Experts of a small language model.
Experts: 128 experts in each of 6 layers, 6 picks a token, a softmax router.
Below are experts of layer 7 (counted from 0) of a mixture-of-experts language model. Rows are named down (a neuron's output weights, with its number) and show model dimensions 0-255. Each number is 128 + 32 x the weight over its row's rms, rounded and kept within 0 to 255.
Before each expert's rows: a language model's description of what the expert responds to. This comes from a sample of Wikipedia text that the model never trained on.

# expert 4
Description: Adjectives after the, a, his or its, often in section headings, such as political, main, new, various, Selected filmography.
down0 [108  77 135  87  99 107 143 149 134 132 192 122 136 202  97 132 171 143 156 128 134 108 113 105 125 156 193 123  99 190 116 101  69 153 151 164 136  87  76 155 108 163 122 142 105 168 171 154 168 127 117 164 134 165 177 114  84  83 178 142 122 136 142 136 150 131 159  91 164 165 143 124 153 124 141 134 119  67  67 123  68 109 154 154  98 135 139 144 128 122  40  69 201 130 154 119  99 114 166 105 205  87  97 115 177 163 106 183 146 177 159 164 121  87  81 153 162 122  48 152 149 127 131 105 152 114 110 141 102 103 187 152 131  66 139 143 145 184  67  59 111 132 194 116 118 148 140  99 138 102 114 138 141 142 103 202 146 149  92 126 109 131 119 106  99 177 126 146 152 132 100  92 128 119 165 128 116 125  11 149 190 119 134 181 132 121  67  76 140 119 174 125  82 105 148 108 138  80 141 117 145 142  80 139 126 116 162 107 105  59 164 118 163 154 158 142 162 123 147 105 123 118  95  80 123 105 135 156 125 137 148 107 150 169 145 130  89 112 122 179 174 132 151 118 111 132  84 131  96 147  86 115 104 146 100 130]

# expert 15
Description: Lone capital letters starting names, initials or word pieces, such as middle initials (Harry C.), E-flat, M in Mets.
down0 [101 180 105 110 163 143 153 162 120 160  93  92 154  72 162 161 145  55 155 143 103 119 119  97 172 121 149 100 174 150 141 158 141  91  93 127 138 140 152 134 147 172  90 136 127 133 135  98 175 171 137  93 131  90 196 184  60  81 151 140  98  65  93 106  88 141 135 154 101 108  72 142 159 196  68 116 142 122 203 142 171 139  99 160 108 170  98 130 124 120 139  71 144 141 132  94 106 126 101  72 130 113 110 119 131 155  98 109 157 115  86 119 141 102 141 126 139 177 111 146 102 114 123 130 152 151 149 128 181 114 172 120  74  63 124 147 107 119 129 189 141 122  95 127  64 119 129 151 153 108 127  65  74 155 150 155 171 152 144 128 150 202 124 106  76 162 186 122  70  98  94 105 141  85 129 127  51 157 101 128 111 166 109  84 111 140 134  94 138  65 149 169 104 119 164  98 129 104 123  65 127  82 104 136 108 145 145 125  84 137 115 194 134 117 166 190 103 117 113 101 127 138 148 124  71 143  74  84 131 118 144 207 109 131 170 151 105 134 124 136  81 170 148 170 165 119 130  91 122  82 143 126  64 143 107 205]

# expert 61
Description: In, On, During and similar words that introduce dates or years, often sentence-initial, plus pipes before dates in tables.
down1 [116 121 183 132 175 154 105 137 156  93 136 122 159 164 123 131  85 132 111  96 139 117  68 120 114 154 109 173  65 107 102 194 118 138 123  92  87 141 129 116  98  90 164 160 172 145  99 160 199 127  38 158 115  60  75 156 130 137 137 100 128 133 147 104 140 161 107 128  97 108 154 203 128  99 104 134 156 149 113 131 114 100 136 139 113  87 121 161 156 143 145 114 120 106 175 148 165  69  43 123 142 113 141  92 134  89  79 157 150 114 101 119 141 137 142 133 154 203 133  89  87 136 161 137 133  93 101  44 163 144  88  89 153 164 156  91 127 153 147 133 111 106 127 184 120 117 175  92 191 142 183 130 108 135 140 120 102  97 107  90 122 111  48  93 129  95 107 102 159 112 121 130 132 125  85 103 124  53 126 144 126  83 180 200 153 180 121 205 130 116 145 140 132  89 108 101 176 122  92 132 143 126  50 114 143 153 129 101 154 156 116 106 141 151 113 105 145 163 111 125 160 101 106  97 151 165 158 118 108 135 126 162 118 128 143 180 122 185 211 123 138 104  83  38 155 151 161 145 192 105 131 129  89 127 156 189]